Experts of a small language model: vocabulary 8192, a shared expert of 64 neurons.
Below are experts of layer 4 (counted from 0) of a mixture-of-experts language model. Rows are named router (the router's row for the expert) and show model dimensions 128-191. Each number is 128 + 24 x the weight over its row's rms, rounded and kept within 0 to 255. Numbers have three digits each.
After each expert's rows: a language model's description of what the expert responds to; "comes after" lists some tokens at least twice as common just before its tokens as in all text. This comes from a sample of Wikipedia text that the model never trained on. Tokens count by the router's weight.

# expert 18
router:113149140153135103135103151138173130152142097127154104136065144096119170125158140117146082074139138135152079130157112111109147138129116067136129101095151148129098156111155147130152093171086090
It responds to: Concrete place nouns. Common nouns for places, buildings and objects, usually after the or of, such as house, ship, wall, station, village.
comes after: " the", " of", " and", " for", " in", " on"

# expert 40
router:167101165156123120161133126130136139080153123122139160181125166125173127133118129125113135098156103096153133105134135144136123168101140138099150134156094183136156099132104100089126104166117087
It responds to: Brackets, digits, foreign script. Opening parentheses, digits in coordinates and vote counts, and bytes of CJK or other non-Latin script, such as 安中 and 婉君.
comes after: ".", "0", "3", "4", "5", "6"

# expert 34
router:123132144204171134138161085117222147108156151112153179176151171135162155126171139088101120140145115106139121143144122135104124115111126106094130112096108115154143137113134130127096159114145130
It responds to: Parties and chart names. Political party adjectives and chart names in election and music chart tables, such as Democratic, Conservative, Billboard, US, plus blank cells.
comes after: " the", "|", " of", " United", "'", " New"

# expert 31
router:112138157180100158135151094114142146087127099088167129127145127067135146096144128164143102125171156164089095143141122118116102108081128095121130106163092106135163105157154120153142116138130126
It responds to: Numbers in tables and codes. Digits, spaces, dashes and brackets in tables, ISBNs, ages and measurements, plus the syllable cor in corps and corporation.
comes after: " ", " |", "–", "N", "0", " ("

# expert 25
router:101120131165149101133119111106146157153117130125168163175141226117138136098111140120104114091126104133131132127098135109158106134107106135106154139151142140131102132147142115120072130140129124
It responds to: Determiners before nouns. Articles and possessive determiners before a noun phrase, often after of or in, such as the, his, its, their.
comes after: " of", "'", " in", ".", " to", " for"

# expert 1
router:120142132143124108109151078139124119076135107140131132108143147077136117087124167094145117124173128122115114129131098148126134161072161112114164119086157139145130129116188117148143127151137154
It responds to: Currency and number prefixes. Currency symbols and units before amounts, plus digits in dates and table cells, such as $50, £20,000, gr(ey).
comes after: "0", "6", "″", "3", "5", "4"

# expert 42
router:117115142163107103108161088102140137107157122147116132137111167120129148107086149140134146078138115147126071153161119103112077136165157125117176090111127136109114173115135120131146107118131121
It responds to: Table header rows. Pipes, line breaks and column headings at the start of tables, such as Votes, Candidate, Pts, Result, Year, Team.
comes after: " |", "\n", "|", " Votes", " Team", " Year"

# expert 61
router:112139138157131110107107132118148121084168160116161141154151138124123132126123132113140113132139165150138125122135104112095110131093164089138145117126129118138121145111133139136101122143157140
It responds to: Coordinating conjunctions. Words and punctuation joining list items or clauses, mainly and, commas and or, and the after "to" in border descriptions.
comes after: ",", "s", " and", " well", "),", "ing"

# expert 52
router:089162134188139096101147100158140131139160124111151111108102143135135133119138110156126104140133111150113103161136122107154140142115156142051130112166107135151131144111133125127110113165105207
It responds to: Numbers in squad tables. Digits and position codes in table cells, such as shirt numbers, ranks and vote tallies, with codes like FW, MF, GK, Turnout.
comes after: " ", "|", "1", " |", "2", "3"

# expert 51
router:146128159140173114137100110099158138112156129116119149098118115096131085136161154117111115110147111117127091130150120122098134129135140106109174145151167167118123141168147144153088106114145107
It responds to: Spaces before verbs. Bare space tokens and word starts before a verb or number in narrative sentences, such as died, drowned, quit, refus, overwhelmed.
comes after: ",", " and", " to", " was", " were", " he"

# expert 62
router:116135144119160112168088127128169134122146115102149114154113129095133111158118145120135061156140126165139121132147174113067098132114098061123132137161161140171077114148138162098087091177136114
It responds to: Sentence subjects and names. Subject pronouns he, she, it, they, who and final pieces of person or team names before verbs, e.g. Spurri-er, Cassi-dy.
comes after: ".", ",", " the", " The", " where", " that"

# expert 27
router:142131143178122069099144114139129132147131117117121135148121175146100142125112129107085101103117111147111116134175148132152141097147125127069130102153142133135133150121156099144140122130098113
It responds to: Table headers, cells. Pipe separators and header words in wiki tables, such as Candidate, Votes, Apps, GF, Following station, and digits in standings rows.
comes after: " |", "|", ";", " Team", "4", "3"

# expert 13
router:098136150126096119142123138106143142076131113149127130123104170123100159142145118111113102119138130127117118207146102092138117138138135137154169118145139140126145171130151089131106106149172160
It responds to: Mid-word syllables. Short syllable fragments inside longer words, usually after the first piece, such as ma in making, ni in cognition, Gra in Grammar.
comes after: " ", "-", " re", " p", " c", " dis"

# expert 43
router:095082166150174094123142173099142097127165129155132143121111163121140149114156102100144133119120106160159130142151103150128117144127159093143151102165097173170117137123099139135118107094138154
It responds to: Infobox line breaks. Line breaks, list hyphens, pipes and bullets that begin new fields in infoboxes and career lists, such as Running time, Position.
comes after: "\n", ")", " |", " information", ";", ");"

# expert 8
router:150149164130108130135106150087179139131135112139134146126109137090120087160143163142099087138164164128167083126109146147122149112143122106107157125172149134116120151126121123138141106142128122
It responds to: Copula and auxiliary verbs. Verbs such as was, is, were, been, became, plus following also, never, un-/re- prefixes, typically after a subject pronoun or noun.
comes after: " was", " is", " were", " it", " he", " It"

# expert 49
router:122131166154124153126128146116172110127156134130136155144119156094143146128150138128139105102147135164087107143105118124159163129147121152183131170156106102128149172143113125114142124153137112
It responds to: Year digits. Digits inside four-digit years in dates and tables, such as 2014, 1856, 1976, 1940.
comes after: "0", "1", "9", "2", "8", "–"

# expert 37
router:138138155130147149123129097108157112138150117103175162150109140115130105165137121144104079126168145147148084123118140121153155147084134077131175116119170125164123178113165157136136150130137152
It responds to: Place name beginnings. First pieces of town and city names after in, at or of, such as Basra, Manila, Lafayette, Fort, Santa, Saint.
comes after: " in", " of", " at", ",", ":", " to"

# expert 33
router:140126134147172112123116154111119108090123112122184101117111189116117140148131145156124092108117132165127079136122142135137083156138137118108138119148142140151113211121132131144126129149138089
It responds to: Prepositions after nouns. Prepositions linking phrases in running prose, mostly of after much, outcome or part, plus during, between, without, due to.
comes after: "s", "ed", " part", " one", " due", "ing"

# expert 26
router:109108140117113151164120109116141170091137104134139134127107130120140155126132123131104113115198098118110114112083082091161092139132102077144152102115140148106118167148155110116112132165147148
It responds to: Odd spelling fragments. Unusual letter pieces inside foreign or proper names and accented characters, e.g. Hav-illand, qu-antity, wh-ilst, č, ñ, ç.
comes after: " ", " T", "va", " S", " Common", " Va"

# expert 30
router:109164130144168115115132107115112129079130124131157111138133163119130083143123134142121084096142150186161103142148134117117112114105153085123195135113139098122155161142141148136105131163149130
It responds to: Prepositions and conjunctions. Function words linking phrases mid-sentence, such as to, and, of, with, against, including, often after verbs or nouns.
comes after: "s", ",", "ed", "ing", " such", " used"

# expert 9
router:138132137194123089139122124155146143102154104125170108149114116127129167128121136102104095120167122134148103146106158104120172131139153117146094097117154119159118192098126121127135137132096132
It responds to: Compass direction words. Direction words such as North, Southern, eastern, West in place names and locations, plus the commas, of and and within those names.
comes after: " the", " in", " University", " of", " south", " north"

# expert 55
router:119088151124145136105102141145163128125146142127118157143098218112093159151118181135137100099171103147137136121144125102122107114113101102125156104128099156152121143141130192116109110150119120
It responds to: Proper name words. Words and pieces inside names of organisations, teams, awards and products after the, such as Golden, BBC, Buckeyes, Guardian.
comes after: " the", " The", "The", " A", " W", " S"

# expert 17
router:107136141154146118074122143134157132105129141159135109167127160081104148154140141122166166087139131108126125173137134126106094168123143096118127112111128136167119115152151143162101149155137103
It responds to: Section heading markers. Wikipedia section heading markers (==) and heading words like Early life, See also, Reception, plus words in proper names such as National Register of Historic Places.
comes after: "\n", "==", " of", "See", "===", " for"

# expert 32
router:133143154167143134129138111123126112133144158117174135114079149097137122160171123118141123105147124136104082148150135111105166148098142112109166145177124178156143162138167136161101102151140153
It responds to: Numbers in data tables. Leading digits and spaces of numeric values in statistics tables, race results, scores and coordinates, e.g. 153.58, 23–0, 635.
comes after: " ", " |", "1", "3", ";", "4"

# expert 7
router:142110149138121155150123129120140165110134184103125104108105165119107150152146121108109123087123114157109119182114111148121153122161121136131156121179134143131126180138188122128100121129168120
It responds to: Verbs after subjects. Main verbs and auxiliaries in narrative or reported prose, often after to, he or who, such as got, escape, had, describes.
comes after: " to", " he", " who", " they", " also", " and"

# expert 35
router:136182161189145104101113112130124102145154136109168105148127172119151141129163101156135139095150134113124115147119127098110132149122103136100116128164129140120127177122150106144153121137101166
It responds to: Table numbers. Digits and leading spaces in sports statistics tables and league standings, often the first digit of a cell, such as | 46 |, Pld, Goals.
comes after: " ", " |", "1", "2", "3", "–"

# expert 57
router:118074139149111109145149127148135122117159096139194156177146127084157133119134140106138107110171130153138102131158147121073152161094150119085138073149094119137130131116119111133129136147122127
It responds to: LaTeX and digits. LaTeX math symbols and markup such as \frac, _{, ^{, $, plus digits inside numbers in tables, prices and areas.
comes after: "0", "–", "1", "5", "3", "_{"

# expert 16
router:148152155175150147104166112140132116139137155100144126139123150104149133157128103119081123140154105109146144176150139143160152108147097099130133111117160116101142140114143108130095098150135142
It responds to: Infobox field labels. Field names and separators in infoboxes and stat tables, such as Party, Occupation, Genre, Apps, Career, with following colons and pipes.
comes after: "-", " |", "\n", "|", " Years", " Phyl"

# expert 38
router:145121154117106082074135182144134146130116148139151133126089175085111107125138097129103148103121138126173076109175151077130168124122147093137127120147118106137146150130155161102085122118111097
It responds to: Scientific word prefixes. Greek or Latin prefix pieces of technical, mostly medical or biological words, e.g. poly-ps, hyp-o-gonadism, micro, neuro, anti, syn.
comes after: " ", " a", " of", " p", " c", " an"

# expert 14
router:136116129180131118097135125122135152079165098129116144151138155130130142142150117120132109095131131170128096159135116166125092143101162100151158125122132134159088118112126134138104090132158159
It responds to: List and table markup. Line-initial dashes, bullets, pipes, equals signs and colons in infoboxes, taxonomy lists and tables, e.g. - • Population, Clade:, | Name.
comes after: "\n", ")", " Type", " Genus", " Family", " Website"

# expert 48
router:136107143129115100141117125096143129149152169133137119115118176099112113109174141150102103106150131112166092137158149104133142102121128152125122120114154159147147135123115164155134128167161110
It responds to: Article a and intensifiers. The article a, especially as a predicate (keep it a secret, hailed a hero), and degree words like more, very, less, highly.
comes after: " a", " is", " was", " as", " an", " and"

# expert 59
router:102140141140106138126141132115117088127145150104150137137076134082130161137166101120134142130188132120138113148155135111123123109121085078131137120162125161151130135129170086136146133145132147
It responds to: Table cell separators. Pipe separators between cells in statistics tables, especially after number columns, plus semicolons and markdown table divider rows such as |---|---|.
comes after: "0", " —", ")", "3", "4", "1"

# expert 2
router:126144159169098146145127146120128147108153127142137152093128143122135111136136088117115136089126098101112118105127145119129146155136122123094170170139154130130095142140103103154114072161145128
It responds to: Birth and date digits. Leading digits of years and dates, especially birth and office dates in biographies, plus coordinate digits and age spacing, e.g. 1836, 1929, aged.
comes after: " ", "1", "9", " (", "8", "2"

# expert 60
router:147121132187133090093201118138157132089151104150129163143142111097146141158158118090109091115168130138117086121135129116102099145140133101118148137147108148129124172113130158141137104172110169
It responds to: Codes in lists and tables. Short codes, digits and spaces in tables and lists, such as route prefixes NC, AR, position codes DF, FW, UTC offsets.
comes after: " ", "\n", "|", " (", " MP", "3"

# expert 56
router:143133153152148161108124132144172108092185139138124180170101138113156099144107125153134089105135138153095095131132096129108100089163132098104119110129145147151137127136143142107138121133140121
It responds to: Final digits of years. Last digit of four-digit years in ranges and citations, e.g. 1967–1973, 2020–21, plus words like century and present.
comes after: "0", "9", "1", "8", "2", "7"

# expert 19
router:135112146113141110131132128115157121111120131107176114101152177102151132114111164084122125064136103125131055125165133134074123145116121125097125131156120132130121164120123135134105155162096159
It responds to: Sports-table and taxonomy cells. Numbers, plus and minus signs and pipes in league standings and stats tables, and the colon after Species in taxonomy lists.
comes after: " |", " +", ".", " −", "1", "3"

# expert 53
router:113101139126175132106128131116110089076162138109148135140115142044114114134126115151125129145150119145140127159157093109132116137142141100143136170161095120146116120134123119112104140123106129
It responds to: Line breaks and ISBNs. Line breaks at the end of list items and table rows, plus digits inside ISBNs and words like UTC, per, zone.
comes after: ")", " |", ".", "==", "\"", " =="

# expert 50
router:150114143141114128155125123119173138118182124089152108108094148135111120107154126114119095140163107143126109157121143135155109145130142101129139082123095131120124165112194123161122104165171108
It responds to: Table row breaks, of. Line breaks ending table rows in election and succession tables, plus of in coat of arms and prefixes like pre, co, out.
comes after: " |", ")", "---|---|---|---|", "|---|---|---|", " House", "|---|---|"

# expert 6
router:135175138121115145140127168140173136088161103125123162164118152112149115123114113111120104126122094111092071109130124116144120108105155104084143091140148140156130131121109118144098109171120153
It responds to: Numbers and units. Digits and units in measurements, coordinates and birth dates, plus closing parentheses after them, such as ft, sq, m, (born 1909).
comes after: "0", "9", "1", "8", "2", "7"

# expert 44
router:109114138126130096121115089146128104122149116144163136113137147083140114156100080126093155153158158144150132142140113116131136130119087106148128141144127158148107125119094154120142109146161116
It responds to: Line breaks and headings. Line breaks after sentences and section headings, == heading markers, plus adjectives like young, thick, dark, deep, especially young in youngest.
comes after: "\n", ".", "==", " ==", "===", " ==="

# expert 58
router:113170138149132135156108115124139113105134085168124123103131136089109147148166128136130121126121151110112104155146134103088114131144138146100120110148135131172105115105138185124101121160137104
It responds to: Section heading words. Words and == markers in section headings and the line breaks around them, such as History, Career, See also, Chart-s.
comes after: "==", "===", "\n", "See", "Early", "===="

# expert 28
router:143150133177131105120174143115136113085125116113144121155116154135130122132154151135143172137164149075144119147097134101121148143090162086145156107176136118140152130106146105139095091129127139
It responds to: Medal and award tables. Table pipes and words in sports results and filmography tables, such as medal, hurdles, Nominated, Award, and "third place".
comes after: " |", ")", " medal", "\"", " –", " Championships"